Experts of a small language model.
Training: a variant of SOAP for the experts, 727M tokens, 5372 steps.
Below are experts of layer 6 (counted from 0) of a mixture-of-experts language model. Rows are named router (the router's row for the expert), up (a neuron's input weights, with its number), down (a neuron's output weights, with its number) and show model dimensions 240-279. Each number is 128 + 24 x the weight over its row's rms, rounded and kept within 0 to 255. Numbers have three digits each.
After each expert's rows: a language model's description of what the expert responds to; "mostly gets" lists some tokens that are sent to it at least half of the time. This comes from a sample of Wikipedia text that the model never trained on.

# expert 57
router:130130129106131104146115157143135143130111114103140100110148107111173116150140125103082167164155144128131101119097145127
up0:114129129079114131149144110138121131124121120109090155103174124072178120113091096113118143110066162146136148087200122135
down0:145101082145140092173149116097101054122134131138160127126112134172156119111090149172138110125119130089082094151112136149
up1:087161089100097115146133116125134151146127116158128124117150109173136144124142099111126110112130116110124127117147140095
down1:140125079101110143142144125110145144133132134139158094151133160123093121097155142130145152163149149126137110119107144141
up2:154176134130138099138128121142142128119176114107162105128164149115118113141115129151189103095149111162110182134111126120
down2:119127106130135116100159129154129143151127115142120165140115124129153145133133111137142161095141168169158146100108136135
up3:095102115151090095131120164143129059141113104102154150095088109123131103137116107083096104111098125131131142158099145125
down3:110159164116145092141133100134133121114109147140119099104122133131118116134131160128117169147133154134136142131104091115
up4:103111106150111100154136156117129173150147175091116134112108078154173116080159098121116137107129143166144135085116132126
down4:126130142153167108125134108157143145112102119107121132187127099113119106157093136155117047107119134109093134111131082099
up5:140115138156109120095113112106125120106106147143156108104124130113117128111103138094131138135152134129114101111139146122
down5:151109112088145120094142097128127185150145131170118164108129115108123144181156142122110115128106131112158145132181076159
up6:121149164156110150109106150143146100159115134139126121111142163159096125153075157094128100163113119116138116105136173102
down6:154080084130128146157198114151147114122089132080137145161138124116134161120141161134138154105102132126096094105115103110
up7:107117141116102118162117111121080145100123142126106134098132130153140147108139145142154153099114180100115148085157141169
down7:132135087168115086134172176130123154132172119115146104170121168136115133130117121126115132156122083087109084149122097130
up8:148113127087135154108143112157172148158150108140157098151137087111118136098112113147138134115123101183121107121089130125
down8:103064074108127129145167131140131116138116159139149112147081135166150135099171102102160113104118105136123097087190101153
up9:142111111128138158111137112141097132136164125127122113082164122158174119130114132101128096129157121133106141167138144077
down9:131086139149122116135177111157134142080135144164115126142142164108079151133157085149128182121115147117115167089111112147
up10:151143175112131112113155135081104147120145170145129129162150105135136083136091110151121114141089146133106118147128143160
down10:142114119089145125135157142121109097108156154115108116098102099112138116127165115105176144124115110140145108130093152142
It responds to: Verbs and verb pieces after to, he, not or would in plot summaries and biographies, such as did, worked, remained, to go, be doing.
mostly gets: " did", " does", " worked", " remained", " tells", " get"

# expert 3
router:145106154152118120176131125169086152128172141111155176098147140127107125179085104118169138125147137138127156101139148169
up3:151126086149127150084146109130118148147212138109134126113133142162113127070130161119163155122112119167133122114142172102
down3:103150139117128133139141121142112161136120105096089110159126191102125140120153135086149124137183115164124077134144097135
up4:154128148094162123132119157148110126136170118126141143124147162136068137117133106110130109117148090144119138117112122120
down4:105175098140126113149139127121129167127109145129101084150159101111205147111106154140114158138108091146095158135120138126
up5:122098144127119143162135146146116094140083130114147122068135162151160122124126147095102119132151141117132144146125129133
down5:125116137164168098146117135130125097074135157091130148171142165117176140153099136153107141140138115173104137161124119131
up6:131131170093103105101107115119081175121133147122120115132158180137101169130140159097141105099114108096109154111119164133
down6:124138100150143136175151173140231079156124105148106177122144098127161090111095094115098134121142129135111144104117115124
up7:146122123114152092109125134167118113109117108106125110158105137085144123112133147132129147122168127108115130164065112190
down7:140152136093126131145100145126148140146111109147093167093091224157119110097115168157114176119123094117144128108136139079
up8:125128122148111119144154117148119104156131183149161121160144176088128089114150151171071140157133156108113104114122122160
down8:072120116148102113097173090161148156136051131143107136140147108127083159113151087133115115152146083148096153124116120075
up9:135102153117138129108171154108136103173111157132122148118108133150109139127115120144112147111117137138115152104130098100
down9:098119133153108092083133086120110146111152121143113160129111112130119145154123115121137120132140163104112099191123154143
up10:143150120151128118116126089118152109130122080137142118159118120131102138140118117155145085146124079106102122103133152142
down10:113141112123112144127105088162121127172146129121117131098104131123149141112145108147122146126164144165125130133121129176
up11:122106116169120157133117121149109060107132094087135144133103111185134144109081130140151111133124145141104110070106099120
down11:144158086110133153148122078090111161110132137126101090146113089138104110165143150104132131140131168116099117132093145129
up12:126133136128131081123101096176135145120113120109125177098109089120086101083124138116132137111160130115088115134095156136
down12:143126134105099113159170125140142120095121092146129153156115120138190123179134094152109100159120155137126117101101169104
up13:086101156107108130126139123137087140146094126100123094162169068153121167104146124182121132153176157168131138161087143130
down13:153165123130126148140111144124106128134157156135125154124167113140102144118105144139144104138173126140151125135139162081
It responds to: Single capital-letter tokens starting a name or word, mostly surnames after commas or in lists and tables, such as H|offmann, M|uzamir, P|age.
mostly gets: " K", " Y", " H", " J", " M", " B"

# expert 27
router:111148146156142129144103107157114101121128089101124112142130142141084161098150158136164190109111123083153179095141120142
up0:069152142126149150160161109122151109143144144152117130131168086128078115137126137147139187122107127102105154154142110140
down0:069149094150125095170158126145148140177144155155127132124136104098122094104159107107114158157134104125130141136140158117
up1:107152156116125168127126157136153124158094145122135184132089159111141114114133164123116104129157115104130126112155103154
down1:116137132105110120121138143149118091114106108145117116132139137115114132109127124105125088121163146119111115118140088162
up2:131111145144103125084156106126116157136134107144140107122182147148088114096106146155124070119125086148162100119116128122
down2:149152117131124143105093135134110128150090091120118118177120155136125092127125128116118096125135147070096187133132130138
up3:097122111118099158120125084179133146138145123103147148147170114137087106092140155164121113095132142116151129146146165101
down3:129122150124099121134120111154129149129140101101129074161138148141103103139116066126131125109167143109115128104117182087
up4:112099133135148171155119126108157108088112120140159118121116109125112150126123164156169130133128118119131151178131132132
down4:158092144139134167123172124071123057139163147096125150109136119131124141109153116175116124104139139105104114142103146167
up5:129152157127118155141138169124125075125083108190142106143129146129122149131116115127162153097125113106165092122109105143
down5:123086123125136157134148164157097074169145143130123103146167122105152150095132113135112132136164147150125139174138149142
up6:123107103108140166127139127173122111133090128127122109168152114180113095127114122105142179151159131201119133164146101139
down6:084135104085156108178134113155142088145123165166147117115090099124127169154125109131133171128138151113101136152121124153
up7:126085129100122132105098119130146119093110136107114180135119120148116113110115151097124132106101120149149146146135132160
down7:154117140144098110146144138184152128123127121077080198130133110131145122114119142125123116133126150178154161133120167138
up8:128133141090111142154148104154171126115083143134128120141108145111100177138120131117096105124087115113147135099143138126
down8:128094119176128145098143094157136129125086138156108145105152118129131128084116150143115127092140132134063129114141124128
up9:100182125128123112108144125113155148161167088089170115138131120104148125146099109172127098149093142111110111106125106119
down9:115145127104123126139136085103116138115125127085148176150122099132111133128098124134114116141146138180093118132114146167
up10:139131132107118125140146112141099108115116128109146086080122123113125168111154159109158120130139118126100168103133114183
down10:124139139107103118164131151096116107158178140096178140107117144117089142099103132123094117163199096166084138118135148173
It responds to: Vowel and short syllable pieces inside non-English words, mostly German, Slavic, Greek and Latin names, such as Fre|i|heit, Altertum|sk|unde, ski, Lycopod|i|ella.
mostly gets: "ski", "ii", "oli", "iga", "vi", "!"

# expert 37
router:129116138121105145113143140129106145119108147151149109145142126085154163146173131132119133167128131145114084118179120093
up0:171173146151128179121155117110143100117136146172117146123135150120143153166154110120113105146120125101105140153121152121
down0:112126105119139125158059124127122119155120098084167170109138122147164142187129115096155097122100133098105142121117146120
up1:147160138111096149150162123170123171168098135108147101145136104110154155147117118120095184146161140123089134108175113145
down1:117112113129144089148134118083139109124129126145155145116188120176132106113124089127145072089137125103144149139115135113
up2:087154140131175158104123105159129126175096094098166120157165168126093142124106158131154077180118143127115166136095142143
down2:158160102157165126145124153128107108174138132129139137182085091108114114130132119091126141117147084133149056151108109164
up3:185129101072146128121143124068146149120112086129128153117162122171127117119084130132165163100137141111123145162131144095
down3:117133139142132067113076121097149111148114078127131153124103172159116126135146115108104117094107142099122179167114151120
up4:092096136123171142131111129059124147134093125144118092159167091144186145123121119127111102135164127140144142133135105120
down4:119123143118129115152104129142164155118154115146126103131093102117136119129149097143138145084108106147105175134133127191
up5:126180133130145116118142117119120138137155149099138149122128136110113104123121119134137111117126103134114175116109121176
down5:110139112146156135091110127151085130133156117089107130143121123135108117093118135156129146141150149109132181119112134178
up6:102133153180119134145177113144126171126125123115111111102113115119097126149137131099138121090124098119121110112113144123
down6:131124158144119136145172092103156095112159172162122133061127114109142143115146142142102135137130133143133099137071100123
up7:107152105122129096116148140111103126115146129126099126128129137117125123152130144144099152139090111124124128123171108127
down7:132114116100140141124136151111109153133135132199108131122148119161138114107161164154164124126160142159102150115106130134
up8:143099106136155131156149100125107149123141157173165143124137135118097152134133132145086110091127124096141114110131167109
down8:129189116180114150079137106127139136146116097108132132084108128171124115154135079178120171098121131150132129113126096123
up9:126141142111106082158121134172115131146152129136147158130148130116133116101106127144152131093117124100117131123109148129
down9:132113119131142166156104131081141128121124128080134172131124105145145080113121119132128092157157132143099097100117111146
up10:150141135141112100122107159095152117094123104130144129139094161060118138124173135154110125113102172133116115141130117095
down10:121145112118122139103170128166119129155113145126147143135118130103105146125076149108110094139156132135107140159123149155
It responds to: Verb stems before -es/-ed like describ, indic, demonstr, plus do, not, there, and letters of Thai, Cyrillic, Arabic and Tamil.
mostly gets: "า", " there", "ร", "а", "่", " do"

# expert 58
router:191120139145157114159119115162124110116083129131135141090114109102157140104095137105135138113154083149142128113133148122
up0:160177142127144116110107121142140137084111142127111117146124093142118144112124124137118156157109102101159158123143130096
down0:110117123156088113134111113136097104129148125142148133106122141157122094068140107116135129091111131132090095146140150094
up1:087130116153142129109167107105123123156109150169121123115090138160178151132060147156120128174147132154143094101137153137
down1:135118159146092138138130098136145103126155141154137132119194132110059112131138125101125138161168109151107096092125137155
up2:108106110140125133099139112113114151151161095092120104077165078118137105169141117110112147147137131153147119151084097161
down2:169094091120090113170041105160120117125144137119113130140124131101087105079117152119145150102144161119109145119133112140
up3:124116120151139108104136107106152121119104136157116129115135076141169165148146125140102109098132096146093109126143113147
down3:133145084144123127148131118187124115120118094111173138112127108146130104153085150122108102118137136096081083127093141152
up4:141130095111149119142147158183132124134132117154146113105097151099086132102184130101119171152145135146090111134147157103
down4:201135123105142102118109146110117123125116134110104123127123150095128142119145113130133127135114118103166070147139132114
up5:097131142166119135138109127124136141129141117158145135136124097129134203111107143141122135143141142176070126131098079166
down5:132122125094138142125111145094125101120158092144152162136125147074125117113164161099121126146144095127118141130121104135
up6:136136139122129135106150066098142113108129122151167144124129149125135141116097078121134139159092142126131168172172082155
down6:116098142110103118075117134135130116120107098090122137142127078082126131129135133115125161146151141089147123132122130149
up7:103134137122127124146164137121156185173114141159140131090137072132122141149153138144152145125134134120136164118115135132
down7:183141122078129124121136097152107089128136131118124166132094153154098089084196152114123144128092172131131130116126111134
up8:139106145078136106145175130186135149108126145132098119126129116108106117177096098138141157121104086139117111158178097115
down8:134122148181109149153144149097120132093114142122124121135107101107108150132184134094119110154154086102112167136099087145
up9:158106110120138123161124127132150146113147118147132084129119131159109170095147158140138128157135080095091110119164117107
down9:122132124156152115083099116143147091114120110095141158125133113143122142140114146087122137125097139128144106116138135141
up10:172117119144120150142090126117140155098147092153136155119159147091078117116148116101126154166115127165104112110141146116
down10:157098137169109095129146156097089131127139142095103139123147120095138124125136137168150130102123150132138142117123157164
It responds to: Words within titles of films, songs, albums and awards, such as Love, Night, You, Best, and inner of or in.
mostly gets: " Love", " Dead", " Your", " Operation", " Night", " You"

# expert 48
router:152109153137118115105157080142118143116169103103147153105157124150142130135096102179121117189170161123123156163102170171
up0:081126152177095102109109099119116160126110114110101141104138100155128144153140118133113141146142127183132131152175128150
down0:146153116112115109184142103131171099090196122111171115157130106125108134138130134141136138169150137150110137126115152146
up1:107121147133101102154124154132148152123129125125105126122110135139111123137135140106119104109116116083098091134091112140
down1:124131129098132157139161164132127145142152059141152123166151116122126114110113138126123150146129147101103135130119130117
up2:143107118188146120125111114163096140107095152113185126127137130177149102137140075113160118096153137159158105127117121147
down2:111168109129119112106138121149153119119129090172140148093103137073143163153162141119130109090117131156092155117102104125
up3:137123119138150114123090168136107128144107143167129116132101184166101180143112084138142161103093105156108118149105130143
down3:109139153104158130130146129166136129120139125156140130134128133154109138137167083146162117101105146123146090101121136095
up4:147118147146116113137124162099110103149123108117136120101089103133147134114104129145108089134123184151090145120102155152
down4:163114116107156134132126156132106153120110115151111138114133158122131100207166145143171158158078139143138142137083153110
up5:126143146094091146097094154144177151153122136133130083129119122099118160106106142137092164118117126118106107139122154119
down5:123132104139142109097166167099164138153124126117106093133106133114111112148105129097178113169136164144128118124149146179
up6:150168128118104137112162098160120134133121119117077108106143130135091104081085107141119124155124145164149109120127130100
down6:121152122160142124118095113085117088122111122135146104104135117095144162167140139144082120144091128104135138150133119140
up7:129110150147153156192135161129121137113128107125128109131117130108075145106096049133112099145125138121164132088097154116
down7:138138118135098081111123098102148132075129133105110128134114131140134161153136141099104122116121131112104098133126138104
up8:110121127141126122131161127123096119118104141122127156142153134137106164102141174124138114120146101104114164091150115157
down8:102129165135143094097150129098107134108128124117160107154104104120136056141125153123121117127124104170134179137148143139
up9:143122130122140108136172134136124100111126139114143128098143117098075159109122123135094125130131143119117095112149085156
down9:154143145123127115142109122134143143109141079168107160169159135106161146137132096117144149153140139130117142131118136126
up10:139113123126126113156119096101112146152113104162109072093161149113133121116129138168125097160141121159111124122161100083
down10:117127136124131093094157110136127170140114175100068189152125157141088159124139129126134120104160114108135117129142133161
It responds to: First capital letter of headings, names and abbreviations, especially P, M, R, as in Pitching leaders, Most wins, Made roster, ROM.
mostly gets: " comp", "P", " rep", " R", " M", "M"

# expert 7
router:150096081113146126083148100147133130130107148153097119122159175118123128121124054138127156123143118134109135084139143143
up0:141114191135117110119101136165189097121148147161141132063103152181055145111127119108138142077130161136097108147149151083
down0:090085151124100134154111133144161106114127129112107149120148100137108121140142097147143167129142111138114112136133128129
up1:146137126128143114133157129201102162158141127073076132103135106103132120147143142153114131076112180110135115143136156126
down1:134135137165144116167114132094099119125118083146140160151126111145135135132123151132135141097100124146147132113114122157
up2:119115136150128150145129100129105153102121053121130148154120087142151152138066117147144168089107103139179161126157118173
down2:140104145112070143099189126122128123129168127134164149119127113153119170184051100102116162129112090163109147108108134105
up3:150148121166105118138124087127127142134176146143120181169098133144108142135118147136116143119117191111157128103107156179
down3:130109132111113188110125131144162105181111121149144085133130173097117099152118196135137143100125115109150118118113106111
up4:079120137138131088090156157144115117084095148106106123108146105145122124112108111153093090083128145106124141157112130106
down4:151154113150166113048110142169103111111134104094100159124118088122130140175084137102124092179170099109087123110114143136
up5:151104131135151127101099099120110130147161122093150184116139131140120148091125095143123129119091122134152157115103136132
down5:079154128109197140123120112144105139150113134135134081097093104149133097102150149131135107148191167110151154132128108107
up6:129103094136099082118136133129096152131150159135125099134117086123139134135123139135174090066133109131140130122114146108
down6:132154136127130128110148119117095143171117152093191154141139164175138144126153108158108154141109135092087137115093124159
up7:139115136126131117103154117189156118143110122162090115132149099115134113153124129128061108143128109084143149132113104091
down7:123157123139114141136097118172152140114089124137164091086097121128133115138147176112115108128130113097122115169142139114
up8:117130124141126130145156132166086099148118094160142138167160093126127086159106075141118127090069127140183137172164134172
down8:123112139119103100069157154119123108098139120109110123125162171132144122099099109090132120170133123125141165129155163178
up9:137131148078117140145156098143141104160143182103084150175147144098122101091148099126111103161155113181144165132109167132
down9:141152144146114142095152118172120137124095125121111119149168114103172111092143111123143138126102115164086130145170153132
up10:152106125146124179123124125143120148134104111133146134116125124125149115090107099109120130145136097119122144100092119120
down10:135095129117150119121128126110132070107076146112118140143063133106134136106151136080098092103126138128193112145155096122
It responds to: The -ed/-ated endings of verbs and words, and infobox words like Born, Died, Preceded, Nominated; also ed inside Encyclopedia, Multimedia.
mostly gets: " Born", " Preceded", "ced", " Nominated", " Died", " Succeeded"

# expert 32
router:144143142151112130108160129142159141126152150130120087065199126125148149124103168136121163147108142170132112100109087086
up0:112131097152129137121103113109128103146128112141124139118153161138125057109127141112110131086122110115114113139151133109
down0:133143146118091134117121123108090126105134091125130105102154159117070113139167142087201153147129086132112138122143161111
up1:112134157144119095136130076123083149151160170101150082110124125144133144130171128116111131117126114132147098116100149119
down1:129154134098103106141157137086134143120149126119103205123154118114136112152127107149113092165149135111160120165104093153
up2:146117083143126165128132107091133078137126117135168134148122126126146148107096089154113146171152116150129160134162103129
down2:070138160148136148141148105117088157108141140173135102103103116131100112151145145110116113088090154106093138142094171118
up3:154093110167122147135113130173108126146130118134124105161100138124127109139150123136117150123085133104152179124087091118
down3:170148108106134138099098085111123127136109161138143128122141149134143149144114074133116163085190115107170161154128141127
up4:117168096159171137139146100121143117155170095115136143145112136158094122089109108137146094112143129153144104153122185104
down4:121125150093050110099109173101122141112125119109119129105150090129156142121182099137118145135180138116087141137154139132
up5:082117151143104110110168097128119129162142128117147140147182081134119127094124125111163131151119151165152087135145116114
down5:124163116129124124128130130150148159128142130147155093140076098123130132108110091128139124109134138165164188133120136138
up6:080115119124149154111124091101149138184122123127127115119138102145126100184120131130155157122111148140117111135156147148
down6:133143141141105128126090153082124111122096148127086101084140056094123132130149122131112113140125108159122134103123108148
up7:101140095144114091175130111118131140148134130121119097115108063130122086149136112186109117117125081137074142116115148135
down7:102092071141104152139167122111080200133137109123153132165102172127129152098113118120122141155135130125176103095139114098
up8:121136126110107154129125127140142130112105100111137132128139187148150157119136151098147139150121164080126128093105128174
down8:130126106164115099172144134107102104094077158101175143127144131147135136145121092111083125163169162129141130126174136125
up9:162129153153147111144061127162130099158096100145159106116125128124129138125103135143141143121138102119117122139119097146
down9:138073150141159146135170103101119166126122131107138163113119166110152151124159114108091117124138129089148152162172139128
up10:163126126135130125168099146117134103122135135102126117161133136136128136123144117136122119166121140137175127097093144131
down10:134146108126130131096144127152179132145124186160102142103118154098124096124093106142124084140153148128104151143143122124
It responds to: Verbs and prepositions after there, which or it, such as is in "there is evidence", plus including, contains, consists.
mostly gets: " including", " are", " include", " were", " includes", " contains"

# expert 36
router:136144136079146188140125111090138131113111144110151130074115171122111101129128131159095143112118127136136105172110115162
up0:143138129090127156147152122150128165132128103132153097123119141111128135136159135090121146109134061108122138139093111132
down0:191113100133135103117171159161148168139156146162096095074102120100107126136109123149126141083122107105147099129129112128
up1:177122125134122107148106120111143114142101157156156102097121119143131131164127134140126145165174134130107107130133089104
down1:149117123152097130116126136106127140121145135128104139134140127110135139133139123112129105132114139125150085127121189138
up2:154146149137135155120101071103132156163136143120136138166147123120111145145151087120111118095127119125136162145136101127
down2:087136106125129094078106116120087108112155101202126122181134100134139122151121120104115141148142167156141119120101129105
up3:179142125101146127114116116119147150128120130081148135159158133119097145131099133153088103150152190115167129128163134148
down3:150161140098167103147092131156143132162155106134131139132088123117127084146087147169083157154163163119116104160116135114
up4:106100164155112119137149104134116103126127132109152029118148142115120137119130116091120099143113116115149107117104129135
down4:111151090198174140112104082134166092114110120104134126117102119177125118137111101101106104066133130156115125152168101137
up5:122088149128159111133149150150112145162171145106138118111160136141132150166151122104186096144129097136163178146164149101
down5:102112171125107144131098113119130115155149144138110121147088119134136121124140099060136071135141147134087135100080087126
up6:122150112142115194121125153142144144150123130141128139154138153159140141116113178158113121128131153169109135120146144144
down6:154139087121145136103140116164104124147130116110142111130124136154132062131123113119113124103102143100136089168163128102
up7:128113117097127065135112113138082197099138154101107151186122114170119078104162112128106131169164186151141161153123148111
down7:114128151133122121122108138130163102131092114171122120111144136117135152140116155118156091133133129089106112104173130128
up8:185137136093162154136132094130104119157150136154128129113149141111058071159166103099150122152110159138119176084130117097
down8:110110146080133109134143130115107140086143112106149123155083115129146138090129133172138132144134097161108170125102148117
up9:131100159141119142106129135175135118186130112072180181093111122128114162169151165146130118107116130135133141136111087150
down9:126110116177125124121119146108115118124187152135103057116095121138141130173118201091113090114156129120147096129140112105
up10:112114091134150084121131112083147116121079130130130085109173141110110120134137138132126156129141141162126069129126117161
down10:131177124141114145095115144098165115119130140134128121138116115094164144115136153160109110128134108107122153093116157098
It responds to: Everyday English words and word endings in prose and song titles, such as attack, glass, pass, hand, blow, stomp, spearheaded.
mostly gets: " attack", " glass", " bass", " access", " hand", " sound"

# expert 18
router:145143134131116106124129148146102096145150121104136158136102137140143100124133096095136112100136146144143118133159124118
up0:142118159187121150107141114138141138143121117087107159117133210108117106124127139134090113124122151112144149140093093129
down0:149105136082104142124104146177146124137172093154142149144136176130100149152132104119115104109120098137140147131148144154
up1:154124122124127135105175111141133089136175120088128131142102076105117165120140136134132130107157115131115127107121192116
down1:124129134105130130156069141124120175123036158164126083146184120180134119150122164141159134159087159088133128107142119082
up2:148114174142120126150093134126102134145132149150131129096105122171149116118116132150110167130154155150128083135103115097
down2:097128138118095129108144121093134131125132114141125137105119120119144146119132115126135144162081140132147166132158135131
up3:170188112130087125115135131135106114105098126129196103165152142109125140135124098095128160150098127126151152131099094130
down3:108126133066098105110146088125140157147111175120106154122117063146180121132125110151123136129127144157119134159158089101
up4:124117099099090136095153121094131149082136179160142141158144149091141115135142132104114142121117117099163106105119131097
down4:194135099121114099173101101141105155159141112109101144140105131123150121113081142120136086090107140183154080091097122142
up5:108109095114135149124105148202104160104145168099102154121131165115115109139165125118134125119114103118141121119147140191
down5:150102106094127147098152101122159117111082156150134136156115127115142129135174113133106146130132153122097121128110114145
up6:168115147151139069096106114170188111160116136101136152124101120158106113121164128111102149176132094152158142146132134125
down6:141142115102094138104158105115097153101130128185120113119115150148136149127115118139118164137115122135133138083127122146
up7:100111104172155108118138109103126157090161119128128150112111123108117173154122117101154112095146155115136143097094097073
down7:098080160148113147163128141129116097137111141090116121134137137125154126160124096152119113108145135110138112153148145096
up8:134143101110144109142114135170123115151122116153084136119114122142139113101147106143118122105118170127117125125139091161
down8:130104095121143102108166190140107122072161143111149112140115139088159161126107122084142081131115146087132136080082162079
up9:094124152152155122108126135132157115159110132120094117097128129116133125113143093171114117092133103134117144108110129146
down9:153145179103108125176138156113111131097101117112130109145140113120114079118148088153124174113152120119136151150147133100
up10:110083175107105189152141144120140114144104089093178136148116133120139113116103130122125101151105098145139123120140096136
down10:161109143104128105136137111129134148126112083116164139140093176148098081148120125132121124131104153143122157102176091095
It responds to: Pieces of addresses and place names such as street directions N., S., W., Santa, Mount, Fort, and route numbers in location listings.
mostly gets: " Santa", " Mount", " Saint", " Puerto", " Fort", " U"

# expert 60
router:088119104121156147127191108148073110137111125140131142129114129128113134125116142087127104089107121106149181103161114126
up0:113122132101141110145122141147139151115127125121078139112153113119139132155109137153122113097156113125113068145081129144
down0:150155107149145143120183121107161131152121141124160085133101157184143098111148129124167139117106187129128118143152095114
up1:114099089133120091132126133165142118117106161117114109096132112129113153118111084079175117157161096188153091090146143150
down1:101109114127114124085149132134158062116123177136160127117166147137152111127138120110171097139157136142181136108129121138
up2:108071125120142085150164126163128139186144107130123136124126113127121132149126128114126218142150104132092119095149152143
down2:161090159135109149107095099135135143105090127149116171129141154111129110104165120131140090157101155164115093127138118131
up3:132118115174128143105156109104134097130171080148142150124157136127158160114133153133126131124158164109124139061074188133
down3:167145092136085122106131125127132118089152121109119111105140153144097121143105158138145082123142158170127088131135102084
up4:099153080108113080163141100173133080144148144130112103130124135147119158091139153153086141144141122107097110160099150108
down4:124156146096147109094113108091114135130150137099094141125131160143115115144116099178157109103155158129143133144123120121
up5:179119109148148142117142128128160142113104091111095110131124143119145078155156125148115157151164130165133130139180121104
down5:110109144101099122120150114136128147143145137131139158146108106157139128117135141129166100122145135082096154109099158174
up6:150118080119158143149105111130078116129131114133136146168117119128111119113140088138136079115117137109122119174140158123
down6:139143136130126075123158154105096125132079112160119156140082134094137101101114153109137131134099124128150128139110128122
up7:168073109143135079131111131144164092155132112157127161156120142129140163106099129164142110155193143109150110146138146097
down7:164134133168124098155137145124139142100158101101097109106158178146154120128119140135113097118131115131122153153119142096
up8:093157101130113163136126088124090165169147180130143125152147117147118142146106123111120117151101141191168136178121100096
down8:129114130086149169095133122122127112105133114149109124145109131115078128086157160136121129079103146121131108124126105072
up9:164161143159138127139162149133079130139154143112113157123085085119103140101148095102117150094154146133110154097105142105
down9:128095091106137123134124153120118127149126115144137121166141126121146121131079150131165122154121160123117095107119106136
up10:146130143130110096101124133132126155146130115106119145128147105059146141112150148125129149115151103134144100104126175118
down10:117114118158126166105127113120179189122082129116135089114145133090124151126158110117139103150104171114122158128150107150
It responds to: Final nouns of proper place and institution names, such as County, University, Park, Stadium, Prison, Falls, Boulevards.
mostly gets: " village", " University", " County", " Stadium", " Avenue", " Regiment"

# expert 2
router:107133135133121138115126077134150134080111133164115157142159100134121119159137118159143136156151121121146142166119126119
up0:147110127168104095123086132140176093149066120125126149140141134125136104130158133174113097122159148130122125128084156151
down0:093140156197121163123097158112109192102141149105096085125138120111112128124147126126124107155089110095133120102101147095
up1:124160139134155110163133114147138131126171145153148144114144073117161128135112134122145139126150118128077137124143100147
down1:141086122137159151159151143117110175100151110159170142085111150086146146101078158134111124133080201144176181137132121137
up2:124087144122118097117174101097136105132130177161149138135118151149123105133151115134115101120072110144108141126156090166
down2:179136089091162123147131154152120125109119122074107141146136077107125102083187140126138141164132164130124072127112131139
up3:066167130138156134107137110132146073152133104132121123100116152168131132108099167121139124109124127139096079070093134114
down3:155163132166152136148153152151108134115160094110111161128122119085108146109145134127109148160121127111117158141128149140
up4:164123154131125114108137094127087176139132185159124078108142095095139126164102136155131116096131145129095133151161135093
down4:166150103108133128121123145155151148127154099121086091158105156128127089090141102146108147106182133127083090120140112142
up5:116179127086126117119110139117130147113137120130135127082128122103118141144141210138134109139124114088120132121102149141
down5:144143166117160114129163153111098171160154122157099166110069121115141112136156113124133121117119144135126132143139121120
up6:102123127103124123112126103184109094129114086136120161161104125129148101144137112095124184147097125153144090085121107086
down6:159132114112138131100137128126128124134167136159112106137121157116101138134167153151140120119126101147113123102183177146
up7:117164129125137121155119146134125142169090136077171154089131127145126161150066140092151173102146151163208135099156132150
down7:141075117117114143088162088108095125110160126164117134126135124114114092153159147067110087160128100113104149130088141135
up8:133075131132142130119125116161154140107133152098104078132114146092137105094139136163103107133144118095162104115087116099
down8:098150095121126119095128150116116141095105104115137143190152127091128109139150111135141133098117169126147114147153151109
up9:149106103138120155100161151119136138122121142126146113122115081136120166121106112086126145124114149142150112159139130176
down9:153133142138142122101115102141143074180093177139139142125140116159137120131137149155136117147128157135144099149153138136
up10:143126128106124125148147122114120140114153097137114174165133093163141164076130135155142107145102137093114128113112123136
down10:086131152134138130111108139115150104110128161134138150130114157154141155120110144089131159117124128101135139150129165131
It responds to: Words in sports reports of games and fights, such as match, scored, win, goal, injury, and the before fourth quarter.
mostly gets: " match", " touchdown", " scored", " fight", " injury", " finish"